Experts of a small language model.
Size: 8 layers, width 160, vocabulary 4096, 29M parameters.
Experts: 96 experts in each of 7 layers, 80 SwiGLU neurons an expert, 3 picks a token, a sigmoid router.
Training: 256M tokens, 3899 steps.
Below are experts of layer 5 (counted from 0) of a mixture-of-experts language model. Rows are named router (the router's row for the expert), down (a neuron's output weights, with its number) and show model dimensions 0-79. Each number is 500 + 25 x the weight over its row's rms, rounded and kept within 0 to 999. Numbers have three digits each.
Before each expert's rows: "comes before" lists some tokens at least twice as common just after its tokens as in all text. This comes from a sample of Wikipedia text that the model never trained on. Tokens count by the router's weight.

# expert 39
comes before: " a", " the", " as", " well", " an", " \""
router:506490542504522496532531559493544517497526534473524519496482545529480531527494461453488506496523510506510537483483511483520466460474466478482498510490520448498491463484530574457529532479513508474519506507476492492510523487460480512518518493
down0:543542487501537499482490500566478486511486502491490505471534531541474538542438475514509499494525514465513471496496531512476487497524532495523486469517517521492456493566517523527518469517533503505557513490482493482498512513505500526476512561
down1:488509502490472480460500521463485484489474501485484500548531472520486499488535514482486513496541512517493458526505480529492497517544480496508498468522516465525477461487463484508486515555481505518558497481532510514539540523492506518499527498
down2:493431537505502515462509496482522495518507523558507514521480501492494507502471477486519538534485502523477475533525536499543531466494511529534541499514515505520475423536546543525511514488512488513524511527513551515501512509504527510493563498
down3:491482522453497464472536458529540490506476481508501492491482503539491516495507508507493464484502523499516486538520498494495455457449472474506469534499493471454482503534520512508498530525508497451497492446507454510478437531465479486519473555
down4:482463496476527451573519503496544522520499491453481498519444521475451490502483509499477467497454497480461493486476491481516491531501462520504548530518500542495514494511507479481476495506531486491471493517469526466500488525538515505476503528
down5:510478495506523500534497487517483462476513510494508514559504516470456489539510495497463434498491459498549525455483505476465519507524519505522451496531498478526519495503434493511528496470498492512520499492483496455495475516501483496501504488
down6:466497504484512501552533454496550534525541523498491510508486532458480487484491469502490473510515504537496516512492510521460513517516539489487508524520505524511505511506502524548516513454505525470529536522515490507531463484528522494447510518
down7:523531529504485507514490485479495470502505541498496466492515522534533493507498552487477480504491532424490481491547470475454523516471495516523420518481536466461517521508515498474491521528472485435489512517466539520508487475527508514519531482
down8:501514494550475469476503528504490489524502484539532507504490460488507528532501474551480507531481506513471454434471499484480431501433464486507563473528493499487548493503504501477463501486503448494520498491489484505480526483497484527492518493
down9:501518494462490480522495515512535539539505478515491510478513491526507476474538529528512497513514483492517536486496539491476497492504499509472578496499521489530543472469481494515482517476522507504523496477543485502471540446505528491519509476
down10:480493498516574452524504497493520516483541509458526494486496536472464481556450486516485511457482494479520491535485462500504493521482494497506426502506518471544515467479499538492521500481508518539494523522492518484493531538473514505480483541
down11:460514490460486491499488469491489504493510489479519467476446494484485508497504470544549526531521491555513514498498492525537523485558526486452502501451483491499498486496515486488534456495501492508507489484514490522479489525455493457491493533
down12:463486501516531497549518464544510479528488500506505544506501516477497466513464498518518456506510517523524478471501478485500506505468492516474521531516511498509508485483500466518495512489544500533532488497426505477517480502536475453482524514
down13:548511518499522508486468513470499535549499502508521501522466523481491524496493500493514536544476501487552506517524549491486518495495512483476535492490486495518468541510521491480501484479488492534472511528472491532479510496463506514498466489
down14:496490505521479487460448472524478494497516477520511532523515480540545539512523500510536512525475498442520480541536480492487500514488493524509523552500508477467471505499516523501515511482515481543478510511540512526466521468501469499504493507
down15:454458484526521495491562460530483522537524534540490513509527481552529521485487459488472518524568493489492489457521501460501502486478525483505497495493493495558504485515531461526508492530470521515505470476467488535486508531513479495457479501
down16:507485485505518502532542465484514522480497511465530515543486510554459497470480478519557466487475513496495521548487482496476450532513521502499545472524505497501504496517547507521506503495496465488506539507518495506499498525465503557506515500
down17:517520453496472508512498499548514493463491475561517562509497454448511487499473475536498532518460500525522509489524500499476469513473512506533442509464497535499473498519458475538466501456467534514540526502491454506488517478490513517461496472
down18:476470496495462490476452461467486486473496495528443514527467478518554495504555478537484499523530518550480515472487501510487496477506516518477535506488483519516510506479499535519487504486471520514541442466556505479481563513504494498499453502
down19:509470490456468534492508516491499480525490520515511508476503519508514517510511494497517465474453486520494494489528543524472466469500501532518486487496556483495470513461503512501482522507490498526500489504520516522493488479544460485512472550
down20:515478538492493528489473519446500477497493470487492496517505497514499502509523535492498468515496521520501553504527502573515479497502500496487487492497517541526441498511479503510453494497490490544525522498514489490494490474467501512461514477
down21:500509481518487487533549473486497477500483481496513524521495487523518492485465508488467462469529540497488521486526501530532489476447521538522534451500510486502510488511532480482507472450439504500523566490491516485489501552517470484497481492
down22:474488487519447460499475504463456505507460522481530461488518540551487510525487545535488539523505577502496509473501507427517505450482513486518503520487488512502500524499561490479512499507466515492483481529512493490511473492486497513499507467
down23:533512511475503533528495474500479427486526545519493533492447498530528539467527538474468476436480503487504480485449533527498463520448496512485504479500491520500516476536468483504505463496491472447499513500509545518507506520545483524531498518
down24:503484520510525525493506520533509501528502527469523500454491515525471496503526504525514541520502526524514511495471475489519520551551463504504499501513497535514512524462429482508441544493501508489459522470491504522497504486453525535486494523
down25:521502499496448536455475491479497501503489495514484484503502442518542496469547553542503518489485517502484504488503497493495528511488467509531514486470512547444475503542510488468464516509504454503491476464487496533471478484491457528502468508

# expert 55
comes before: " |", "–", "0", ".", "9", "8"
router:536476562505451525500505545488492548484506500480472532526445504509486493463513479464524485535519482501496485495464520467533497528553484497503478485444525517466516481513508542517502522501524513555506523466525496471530527523444516499521516463
down0:455516512480490494514507499494515503548521501526488512531511449481475470509469477520474461508486514470480546510501483528481498506497492500507530517516475498503494509438480492525555501475481463570543449506479519503490512453481512465532502522
down1:543522523457514506521478531527496511551503467490499467506532497472505474501503499498493490475503500526549513496483495484485510530498499533473530503523464476480500523518521489520536545498486478493476475478517529500502483473474486471484532563
down2:450533491532508454488460518515513493518545494470490523502510485573508520522470489477527485525479529509484532483425505498527535447508558495477505480470491538465511476483546479492485482511503492484511503495505466517486429534505550489533473529
down3:527521449496519517506534491483484480492493499536522491494455498506526462499489464505529541506550484494507554522472488460439534497476513484531514465488459489528493509543474483501486484497468482502488475506526542522536465499491513502491480505
down4:497509485546486489465511518490528549476472513481457504483466490562542499511517491490522517536532513491518496447486459513520507520519489530530455504536490546510487546444514487501489523485500489475510495487472519512494489496484508524467529556
down5:501475511495492457502506548501487480516521481504441513511481511475507493487466521477504459524514487531461538546467536488466536521477510564510513500503477561492503503484488521502525476517499451509538499489528514510498474482478525490495486529
down6:518502479475528484474482483548483476496524498499509521519498563498481506480502508497517487476501490499502538557506528472494459526493507500541532475504519462475480522493490473532490506478472501559477470523499492528515464509480486535491557485
down7:499480505497501475489473492506512501499471486457483520518488445548500495516496462506510490504515511480487499484489483503508506489470498502513504501535491521528502454498536481531519498478519550466507510476534526513489487539527498511537501525
down8:524498498520498481466492512559489487500491466521499473500529518525481540509487546493526531462521468490522506543481501492444509461545535517465481528516533479476535517511541513498487482495538470451509493487474491545528525499511465541475482482
down9:507496461485513468465530483514489458540519540517509471516519518449502466498485481482472485583534521553508557553460501491469506495531512529507503475505472533479473490481512466522505535489518483516498515478527515524528487490469516517543485477
down10:470438507506507500543500491501543539537516485520517468504485467488509532469449514491481489534452502470487494466500531515494495427551494510517488512509531454530530472498505515498471511538520483493526449485523488542514506521491536455523528460
down11:504507564514511498493492492486465511492494495480508532545519481480508466495470497559505450451485504502517513493494482489474500489521512503496529505527483488510512506506471518487484469464519492495535520495518505511533487510513521501477483488
down12:519503517529552508517533503464479507478511494520490455494528497493505550512490448491468512464460503548490482464505494492483507492534515535465526489483494476509481487478484508501500505505490506524480507487534514495488475491486502482503498524
down13:481521461511533554557509469489506472468515452522486543504545471473528499534490518519484481464517519482533523485531478479501526488487488535485515458480501456512531515507496524477524508490523482499517476450467540502477510480505502492502526494
down14:503566475506470512486442536479486493509522513438498471511486546541492490508524493501484521519533541502498506495534496541468522491518523452481455510514478493477478504520479534541524485513532495484516467533493474454487520484529442468490468472
down15:492493490500488499464506493489483515505525484508520506488506539505521507505491498464504502505500505521485463513503525528492491497514539498429514474495442548470516536500514498562531498498528489522519476451464528501558483470520522445520461446
down16:541494483458514500542504491556520510484488505501511538464483485496516456462510537501515508498507502501513466478534532509503449542491496501470472528484494496515546490519528501496484497508466476470485554534487541517489545513503514514540477517
down17:507546497517501521468519490509527531500506510509482492497457529469535491496492521476476543542506498530471480514533516473523497545459487493500525472552540549534455521520479528522489498451485517512481508468494551517498492496462491536484528483
down18:475466467479501482519510509517492525496468477526486468468513520516498486500507515501532563524536447439445516493496481471491560473514493505504491490503516520456523475486506530475548498494510444519479428505493515484454508494473506493516482523
down19:490494475506510456520471481506534479461494490464526479519536484489455466469495526474472512513538507499498522489481483557467491499510489514497526429540521518468545486487523514473530466501500501488450465505473491538463557486506475508502481559
down20:493512510472558514481520475477496497504502501479520485512479493481513537488483474521496485486472557503492493516490499479490527471525491521484478504489521468540521584481453526498486517497479455506516487504556516491488474482495466471515465464
down21:537500519560529528500448503478495502498499485507471519490506490529479489509478445525517485515499462457502496520517478507527469509468445495503503503512438526489489519494508471515499534460524493515475468548521516521522518472469472525484511521
down22:491517474542525488478527540462503448507504481484484478518495497493508519498487517507542502511542489466525521523518476512522511519491508494500437495526474484515481457531539455526518561539508497521501489489534493487494490546513550494505488492
down23:503504518524509488500507472502512496536526456493541486510492497482487480554462465480507518483518538504544515500472510519469494508497469462492456489499514487471453480497498508511491522500504478503504479503527539494501529542518476487459529473
down24:474492523484489517503503461486487530507489521516494572515519539450522482558502500478494524480500490513512478523493501494478520533518510504522519498500504466492522503489535503476450473526493512507512512456535483460453459474475505497515525513
down25:502512491488559493508506483511448545487473503523511504499529502496487473553514495465535509480497485519468471476484465497482476497494552488470497492491507514515492480464522485437498499529507499507509492515454537476509504511490509515465537523

# expert 57
comes before: "0", "–", " |", "5", "6", "8"
router:521457524475455500502515490524523513450521506497488496532466498492514513508527468407510464493537504487495484470465525515511458460531493520515458516504495504497478486475507479497507534511541514545510480499504477473556497495490547470524532495
down0:484520510483481526469514500457528482520436512486512503462487491519490528482507509506474505467522524450517512496514507503544487503507508543489468516479559496502521516481465506509507513567482502485482523495508479516486447487469503494491471504
down1:502483498527520450480508496510477545488464444530487527513501514500528516529507492514509503485495466526470498490505506516523448437521455508483466551506447486495528503535507476492501513488484535511473485498462440484501540480481501493527499473
down2:511489507532471535538462520476524518448504485494509451519591487550505491526451490485493444464520500493514491464485518485521516529493523503519512532526501471471512517490528513520501490559510485505508520533546518510511523512492494462513519503
down3:519515480522559496524541478444540482511489503535468484483517494539497492469510543529494496477531492517468457483505483560503473507513472515460511493482487523493510454522517535505484513491507494512521503511532482506517485496501545517460496526
down4:514530482475556526498477514480513498500494473496518537494499497522477472490526488548486473535515460550460497470489539490555502448550462502496541470542507485495504489450482476518505481501509478544523488510477532484523494500517493510475519472
down5:502488505526537488554510540465497491474512524493522467504509422551475515515474481513510525483543521521494465489507555490487494478496525525488502507523503462491438508451525487497485543527501570491548515492481478530478523504532513488467519477
down6:521543510427505524510536491494477525545460479497524528485473517489522525470532520494485478456503478533487515488462510498483522501533538493524464504478490506446536464516519515495522499456458493495486519514522540518470492529483541507497503501
down7:546437456490477483512503508493495506537544495518459495517483492508466504504544468493541484525502489532487503456503455479498525469554458448479452482449500466486481500530550512513482504465516446519450502495497502508491486482487532532482524492
down8:526513473492493484540507486521470513499522495514511525485475452475489510531437499484507486481469472493514486519509491515459479487504492491494486540483532475463442531503508521496495553468539554463477505482516465492473484501475452453507534459
down9:498519536490508481535517504514485513492533483479469527510502524497485528434550500504517511491492453515509472488539510493473465497475496540537500529469501481491500507449495478488464548499464514484515511497575512449484462493459547472509475517
down10:462504495500468492493475527521519487527497546486529507475509514529506496508535523479490494518493502448496465517485470488505504452489487490475510491447503524508437504443511472495536515485496491529475548524499526477473477521537514491508534492
down11:547480473528496478550482480525536523519500448530525504558498500477536507524487509504479475500529474556482513523507475502519547498488482529514444468504512442523478482543501524495494468483518507485508482466488469491489546525506526466453536472
down12:495525485493509500503527492501488485475469510491515521558507510532471528517458501502479519474544488507476468518467497448482485452469481531464478515532520501488459473518496504507503520492459510494488506475506513552456498489448500501475523524
down13:483529538544495490511494534509499504505526514510540477491542555494493500482485504511485524508497441500515473526526541499495503483456485521530474492469489519445491497474520471493541532503511515502505497483506479499513509541490463522510504540
down14:499464515535556535516502518489496489481483497505557511517520485497544509549497451491525483487478438529493463523493513521536502507489515486500518485489523453452523500507522504529517505500567475508472518478482481491568506476472499478490513457
down15:502458528505562513514509532504474522470522477541529523497498464492472517468517480518481521525502494548501496482539484466497498533494506495511487490503527510515459493502494558487498487520523502479499527520448509478492503472521466534466484480
down16:486486527496461531487518476466519484504542469495464489484505532472513534464501530493478516467488493517511509515503471485501545508543547521518481466496536536507520501509469489500486507513483529492539486527530496560505523508495520505519479481
down17:505487469465488471461533521473551503528457504482501480523489485484491510474527478536499544452488488487504437510479502497544525509464456474502525491507508498487500478504470495549527509516500527518502513490454462480478527485487520552483510476
down18:522489504518485485510502488536482516520494491492506467496519548555512474506520565521482453481482490473495491551515467496511523507472502466556517486463518505502497491516476516471501548514512501461494524457522509519506496529502458494514490474
down19:473495519529485515534457561558554498502509510475488504485481460532424523491496510522505481555528485505530513507472498476519541523523518488504526492499509501472568489474472452505535541475512508493467467516491505480482482558499488522517468519
down20:479522495565524550492486467518504519534488498474486510535492484479481532512537513476493483503499488483496484504474502498511477486539493484589511464497490495509523538499487496490480468494524520506494481493504505508505470477449512490493491474
down21:470487502545508514517481516491470439547502470513467467511524514481490528514510501496430471492484500525478517521542531514499504504481482513496563516525506485490520509501463573479465477481527522481506504500528496464492499487503455503510511500
down22:517536482492533458502500491484471471500510503485546493460509486528503535493480523500493498487512507548526517523516477487499482550480487525505495495513460511463524482545534518466495506480462504512527501516498452514452465474513514470507485469
down23:532483479493508495538510531463492532472491448496526520471476516446476550519539504501498506473470490508451520488484487502495528529436519501484458509504534520479520505561503505472513467516537502501474469495501482472548503506520511494546497523
down24:528501489500482532555501502511467477474519543489489556481508488524479509482483461509522446494475469484493504481482492487505571486487467480494515535539474487517491508471465468446484533525527469488494503502518522481494479496502518540457490497
down25:464480460483482501526484481486548513504541509482496495486471479502511498488492536531444491505462525485504549502501512509499499491498504519515449499543524484458475499434490491528469492498482516483555510485509517492473493507505480476469505524

# expert 46
comes before: "6", "4", "7", "5", "ge", "3"
router:475447526498472468523515536483523558419531553520517502522495494539505515507536500504536488550494491453504528502486502515522495472501451502488523507472507487452487464469483522461528500487533499527498505511452530481483513480499530485477511485
down0:458504473515515512531483530464506475524511465543475517503485509507551503494524503467480540516536521511500483497460511486540505460479471553460487474455520484561495487506537548532509516487520457531491497536482527488471473503511488506513508514
down1:468530476494454481476516505544540457477572464460449499510491463536503509515504479484509499490512524474527464430524483479522509493475520504480517508487499525513542486518497496484497510485527473489472489529533508514476515500476517449454489497
down2:483468532482491519514513483508489470496517478499491520484509499472503483489520495526474513519522454529526505523585509504516486504489536484540485521511507485512440495480535478527499495515526489532503498454544469473522451514530538521500520517
down3:500472512492507549515527534486484527514490467503473481513525484499513510416509499491489493489459496503518494511485532544482496505495509504533479523502503500497488483483504498440498537477486520507485528529512547496491545468461472514479447504
down4:525500536526516509517509500486501531487535481498524480480548523494475478543500467515506456525530513492493552546504507454503468536439524445485516566493500528505473487506511472511496485475513487551521509512467497509512553497514497491469455526
down5:532471470516501502490503485493540518492498510475507468502491491539497504509474541519499512461463518495485510500501506448550545520507478487542502476499524489504508506529489511504564507511529473485504526499506478529525502492524539499557530540
down6:520535479538542560518504524512472483490511527451520520482502482515493472462493498479471472533482495507458490556478495500479485515501538552550542493469496489504503472481496523540520529491508507518508565475490540474537532482502474485502484469
down7:500509469538489509522524492510492504531450535518481522491508510481517500500478498479487529505507519517474543495507520560464478503490504494521552489471511460465523506493513519483536526498493499472512474449491500474482512462509494514473540511
down8:478491488495501433505528541520501467528478469532520479511532482479503502509509498483527532477500528526480503472489504451506487545478508510527475497490524541483477455491499505488489506494515520518478556465482442519529539548525492506518500511
down9:508512443507433482506473502519495461498538488525456492485502471503504510513533513492515486540448502480532540521532517554454528525492475495520450459515458494522521512516509501488489467469479436517494471492472542491490468493517536513518526506
down10:478539483473521499505519512491467523482493511513470484471529508490499492454493545496514499554481494476461475507492466494463485529513503471511452499492491563545473517502443500485481491463469509469517473494475477519521461549548518477501527500
down11:499525494480485515496508502520461455484504467495517494497498534536523503515474526503493502521439447521494497512501518541522487514499484527513521525520525504513528523480498488472462492484512502505536538495501513489508533462507503529490516467
down12:557529503520456558499490459520499508500532513472487499466487494496568462507475485451476481501481489487545514502517502512518466528478496491476535461513441495511550508494494500506503503515506525512508539537481504510481512472473461489493519513
down13:512452496517463516533515475499504495540520494499460481521468475536497528568479523508499493467518528494521484511468497473491488467490462515497470476480526510503523504508473499489478505518562471508525518537493470484495518510489474535499484539
down14:527500480513506521540542539504495493466501512482496518509507523511532497506477460451509476526508507504509506504503517523491501509497466481452506476489441482514547498532506475523512495524514455512528477471515496452505537452513488459475531469
down15:486525474490490478515434516502500513497481498506514475532527479496494510493492479513518453549471503502507471513534502521438493542493533510505496507448463498464538495497547500520495498570501527522479507516457545539504526469527468471501520500
down16:488525461485497490521512490482505471508521507453457497461487505503483480499538491543495552476505515484478489492471459494478502498510480487502481490471493482524523550500490488541498540502447456495486492536502485522502508466518500515494522523
down17:503473522535483506490481514493508465529544499449470487510461500480523524460504535513500488525491536510541475548524489516496501475502503511527529472514547487540453495464482514474489508537462508506528497513491489539491504509536527480470515426
down18:512514479547497553551507497481516543505492526500558524507510499494497504516495479482527518496481496555501496547514490506492527512474544502501479503506462475513505526438519503502503516475521446516499522507527564480455486476492510457467485480
down19:494508527537498475526491514498538497488497471561507427493500528521509528469494519524488494522515468526505479492524536502495479506488513512477478517551486518465513498476474484495487526528494504515494457489496490537473510486503478468526477490
down20:488481471485503507509471516505466504471513516494483528500437460517542495515540472548495521495487494471465505469464486476471555485496452508476458483517492511500498471519490420528514512488486486493511508496478547490507500505511488439504496527
down21:485537491543540522500522523498503506493506485518514455481500452498526524494473543503474523464525498524523532525521481485542526467500532442507535520508535509465488522475507483477471482474468509506518459454456534496497521504516510531483522512
down22:511505549528502508513486520506498502511451504471473512473516483462470508500497491503531500498491549503477468474514511465456485531474498498481540514488464532503516471468484502525513510517511501530509478490450474543450487488458479470511556488
down23:511452510520519517562532554483511511500488500530518491498467485559487519498504498479487441505491519508476545513484457527536504498507505459500473469492510497482486531500506468509526490510486473495532438481512474528502503534517532504506469507
down24:505538489512493481494485534544531510488538529454518515493464487507510527513513494482474539459512501472477522510494539507535504488551517448499540521530525486498490514507471504455527524514450496510484511543467495530480491487501505483485530554
down25:569542517504479548509476495514472517492519510531481492513509510490556488498501470483464445493525512495557543509493494500486479514501488533514551505512499458483495486538491514496501529548487537479487520507485520498544525486518468483520524512

# expert 5
comes before: " the", ":", " a", " UTC", " C", " an"
router:536485474492472527498512522468542518428512527421482526544498517467486540510508460463485492494508518486512523471459487467485487499519452509500496514479464477483495506509485546466491463500525467483508504473454517489520513525484489459520485482
down0:495534469485470485506456476502499514470444444467503505503488464514469481477527508501487490500506497499492479477486494497501509470521500491512488505487466489497512494475495476533469470536479518510471534496474499479540470525449476482515525491
down1:514519470495449484481480504476528491518474467534480514535484492535487472480477503502466517556489533543518486508474486513448509507544498489533520536488503512534487494487520496529524543531500459518505485473519422527544515488502466515517442479
down2:514526565449478502455508502513485472527502493521459521509530523459495520463561502515556482476461489486503498517494512487499487530462498492509494512499487487493510507500440488485487494493475485470476505496469525519490532501512515516501443493
down3:468483516540457465489479469564493512494558475510509500435526484526519460480511496497492496493550499516534527492519492557509528540497490509503523513492455542514496494464507520477460495498501507508529508523470506515492475508502516488505505492
down4:487509509519514488509470495497475525522513535500479470508559500483483524469480525490515501521495531472523452535497493534471452534511500530514442511504507527500501505500484482495475513523464507453502504549500526453503502478478491464486541457
down5:539498516526528478488495496530536539545494481487507463500523479542500528482485516455487473495538539512501516530498500533451542512482501498522465470480551523534476547500528477505527524485475481504517521517500486491532528501540461491503514541
down6:488519480508479482496503515512501531514493525506513510499492514498488503481500430461536454454506547516471504485560500501529457450495493499520529486510435515469482493464521514491469508520475520532514473483507487503469495492505472497496518485
down7:489458495505509454515546486516540481511517484467500540542509493549518476519507476517524543526509513490490530547505470469495520504499495522546468513498476535532501499500487506498475473484514518465523498537499466493457502547531552499472535511
down8:485537530456530534514525533452497490496494529503495489443505483516548506512492493466487481511506557504504496522502528521501518510487546468488511477577475490540526515481534534530541534468508525507529482489493531507520506513523520533509549492
down9:513492549513487486498513480503516517506480520494493499480526515471524457506470509514500504521542538537505514534488506557527473489512547525482531509455515512503545501527488467519459521511486572483524486488485496471518463491480474481474461478
down10:459472496531475512465483480530542496496533517489488469503518506481455506531492485451490527508535547500477514510504494556530518486455479490493456529464496501491481497512472492502523505476451478500517511471448477479493469484488493533510417481
down11:453557497517467523529465507537476504524505464507517473528498517511520509526485546462491501476518518511525491525496450520483529503495489512501509494552480509532472485519506515475518464501511541522513530471480493494490440508501518485497531494
down12:501508539511506474517502490489529465512507481530513496495525504486501495503519472548502492523500554497484495478517514514534500468463532495497512518436463539507481469481449504529506521503534507508501555477499479488500492538527492532463525474
down13:511532484467468455486528475467532503475515501478485510479505493449497486512506497541531524470471516510468512542473453430495478485505513494463523498494491454518509480522440476490523492522456507525561527518499514451510482501459521530504482516
down14:507495480491474505471486542495533457525478520472514480525559462522501509507448521484448512496516541489473486517526539511483469521539502482505476508497520491523465498515499485519540503547534512517512512516520512499493520524493507481483483472
down15:529521481548526502431485509472485509552539489491474475485506536545523489479505538509490484533486459511506495454499500524522494510487556531483571491503524499496497521530506443491507504515500515487507508417547490514522519485536510486445510506
down16:526464485516490474517468481489512481492546492485492492519504490495503506532463488488521495479480476555498469491497523514458530506507496487532541529509511422441494486521448498486501528495504528489489497480527536451476475487465508491512495552
down17:512517500503480473554489472546505538483563474518509542509478539501467479481478469481500540500474479506518467520489499487472465521513522476513490480463469507545541490437509513511483477472479486540475523493471506498441471458485495512511521508
down18:541496462487495523505490476464517514474478480519476509469488503522526527478534473483507514440447500446489502502533491444491515485504512501497474455534484502479469554502479521521493520460537481503472509481489517487512506502532465497493513503
down19:504476497488508509488575482486507457474526483453476526520448472489501444496570505470532495498482470488498511481506499478468498479481546504471551475487484477511525507509477499514488461479485511497494518491486499434503529509517500520517476515
down20:535508502486446526574494487507472498476511530497523503469514483507528549506471481488485466454549527467497472509490498524461444516544510518519495475503465498495499465520545480511491510483488508496524516537529504514490531463478502534547528466
down21:514441451525525486472479513471513474491545519513525446494556494489470570524497490500506516463508502481442477460454527521504512503461507503505508471505517486501496510528458519495514496491507536477482548513501561528489494500478481442506496481
down22:523485504547528482516522507471448526531480522499492486500486501441515544495502503510499498513522491507495458512456503464493540487470522552488518516497518466520542490515476507502461522466511494490456541474499475535515514488423507476492520540
down23:490479489480487539487482503541471469479487497485485519553480510518491522502559498529502472533503498510475506527495506546460496476459558493521498449502466543509492484490510502468490485505507449497474527439496524529485496486514450563489539495
down24:537549499481482483495487531499496449474482479520513472487461514507532512479477453458424492509482528549509468476484481511487500540495556531502515517506468499548501515492508479518485521489517494457509498518531526501531479511491487478498489492
down25:501537526471473518505514551514521463493522503491486490427516509511523528441524503435468486476478489480514512464520566531486481497457526472510548494492479513501505506494513467470507507525472458485441477501486505513528505523523488495513435469

# expert 8
comes before: "7", "8", "6", "5", "9", "0"
router:523504516475482476501486545457556520447538517495470491495476478506493530513514463490500462517487514477481510483527521491480477533483504512418509532516503491470466485463480516531491514482494531534467501518483513552467504552492478470507527492
down0:504496498475509508517485479493494577478521515508486532516498522503486522498461508492487525513488444511510497521495512492509483513500479496460520464509457474499525508519503478475504492509504519479510516489513537489507436527533543493506501523
down1:487496489513503537522495474526496495516456494507489521533517502528485491471508548495487516467478522501508535481498479520528448539478484449510515483483485475503509498515567504465541513495538512461531451530491500492523517470502480461525509491
down2:509465476479523484489513460486513517485450507484486506483505520488480478498569466492523543480515515482498520476522438486548495482527502515483455476494508493484519491514502498488501485496470511526471572466502458477499490472497507490486498486
down3:505460471524488517434502496501488510538460441496506490500501516530527485455502526513507531506523509488481490514492483437517459534520462499527522489540541505511484498507511501482489483456528505491486511532551490487516492512458555525497514508
down4:483522491524532518529530489476514474475527526510553514532494493504477498522459446506527512470505489553484500534535528553537475479498514518501493489492444479484481513500500490481551483513560528489531501508469483489497506492500468458492461510
down5:477433506512488466479498495494484518537532487522519487520474488503525471492499527462511497461473491497504498466501507483564513493538472502565491497461512475465492477516506516507495516474494529499495512480497484479513492472506531528483469521
down6:513538523490526531479513477479510483526471498492500497419480470526497509495484451497531490502474465487519507549527541475502484525454496469470494500512481512457491509485488533518502497507444442469480518491522500488502487523478488497450491467
down7:475500521500455430497532527494515517467456507483518516463510493526485503492495455526523479534526488464488448508498497524525543466487445523496477519496497475467480481475517469486525482477485512547524528509523543506481499520461491466482485493
down8:447503479562487477484463517510528493463525495532506482495503496500493499545464483461504485499512536486499499497469489503571499501503510486497506498479478499532514540487512468481475476496486551479476491459513514524459458515472472473508500526
down9:503486495529475532495443501458498487512486488496548494566505466522533542468516486499530510490507546490486484482465530460493475452522497494513474497469477467498508449478524498477516461505542495501534504519511494468501488505453470515515469454
down10:486491479536502507483529479498512513474476466507513530551501484546497485511523524471484502496554515484503474458500493512554518540517534520512464481503517488479501479448506467462539510494438504519494502526504532474481477443500516511432493500
down11:489470476511482508531480506491517465464535466533521496541488505500525550503486526497531498476484534512475507486504501523489531483493519520489471508467507481483490494516445500512497546483514521505511482484488499492531538498513479488490500506
down12:531476533521510428490495454525514496445542474468481530455500514489496484511465526515520495524569533527549479513490504491494461479467468504495475496546517507479441500545494504493493502469511540563527528507513513526493522533486547510507536491
down13:480467495516497538518469525490513500468482473499503448559507516510507505479504455431490518494478545510521552463491497491529492516486467497493474506488505473498503519505462482527525505492554492492550502515472521501526510495492467466503519534
down14:498494494471513499461478466528472530481460487563538480503505501512514524480502481528511468528464483487508483493499513524483479535455487523501456526477564549483449462532482524494480479486523537569466504553513468484510488502517482480493508446
down15:489465524499515491478482494486518465466527532464474532487527457529499541504476484511520502521466486489508503524475526519456444535507485530531508508503482480463437520515493515511517475530457471512481525528468488495511458533484493529499503520
down16:470528495497480497491495508487503532476525510488480513471510493487505479484451530523501504526481510533533437531474541513443469529562479505489491445518522518508488492528471499549484505491521477513493537503480481499489479548539473520496462427
down17:487501503519495505486468503509488533494545488543462520496474520528548476515508521484457495466510532521506491492504488497510486504457504483515505444533501503493505524479480491473525496504519535535521487498464500469489486483543479513480463491
down18:470482491504504482481512470508507456493530513510484489543450494510515526479489497492467486523499487510515477465495514489537491464505478514499489529449505500517476516529516457530501459520479441489491519483514506465528501450516500484472483558
down19:498486538524511490493513484520477518497477498508504497499524521516509498463537563488567480531511468480550467513511517488501479489505461485518471523464521554523458486485508517510519467477509494517533557477506476466526468481480484510488485479
down20:567496505503485468547496524487487522512522550541505483507472532468504529519495533517503507514481468458447426494513480467483474497507499436504452497518476563557507483519523503509490488472514466515486497491499520522513492483492487454463486540
down21:528540497497456515490479505469495494517539514475491472471523482462518530471515467495512484505527504540538518539469536514512494513467513512476513539469487481528534492527509482487494491474506529483505558479505539538467497477533477476487523483
down22:497473501491496479487460491498513475508536496500502490499470508460516478510503492462474494483482511528526529480518527546513512437526485487505492522512493505510518541516491516549459480503475442472464453469490483489508516533524503521488509512
down23:517532505532527466493534499535484509485458496481501519483535504513518505524467504517532488507559536474511478485496520500513475503503493493514438451524488473536481543523481483477482457455480522496524485495505475507458437482458552468506516493
down24:546510465478497440470431505485474506511516478529503472493524483503507491474544504502514507514465483478500486517492524532443474521469490484478463492491495568492563475516535517503482479502510514534502562536522524512509547517486498445555478450
down25:504482524490504488485476508506526516481516499518496551520497492535476538529485488486478521515485565459458509482500498484539507464514488525563552480496522512503512507455496497486477495541502528473516497513522521468518453464494529454526526461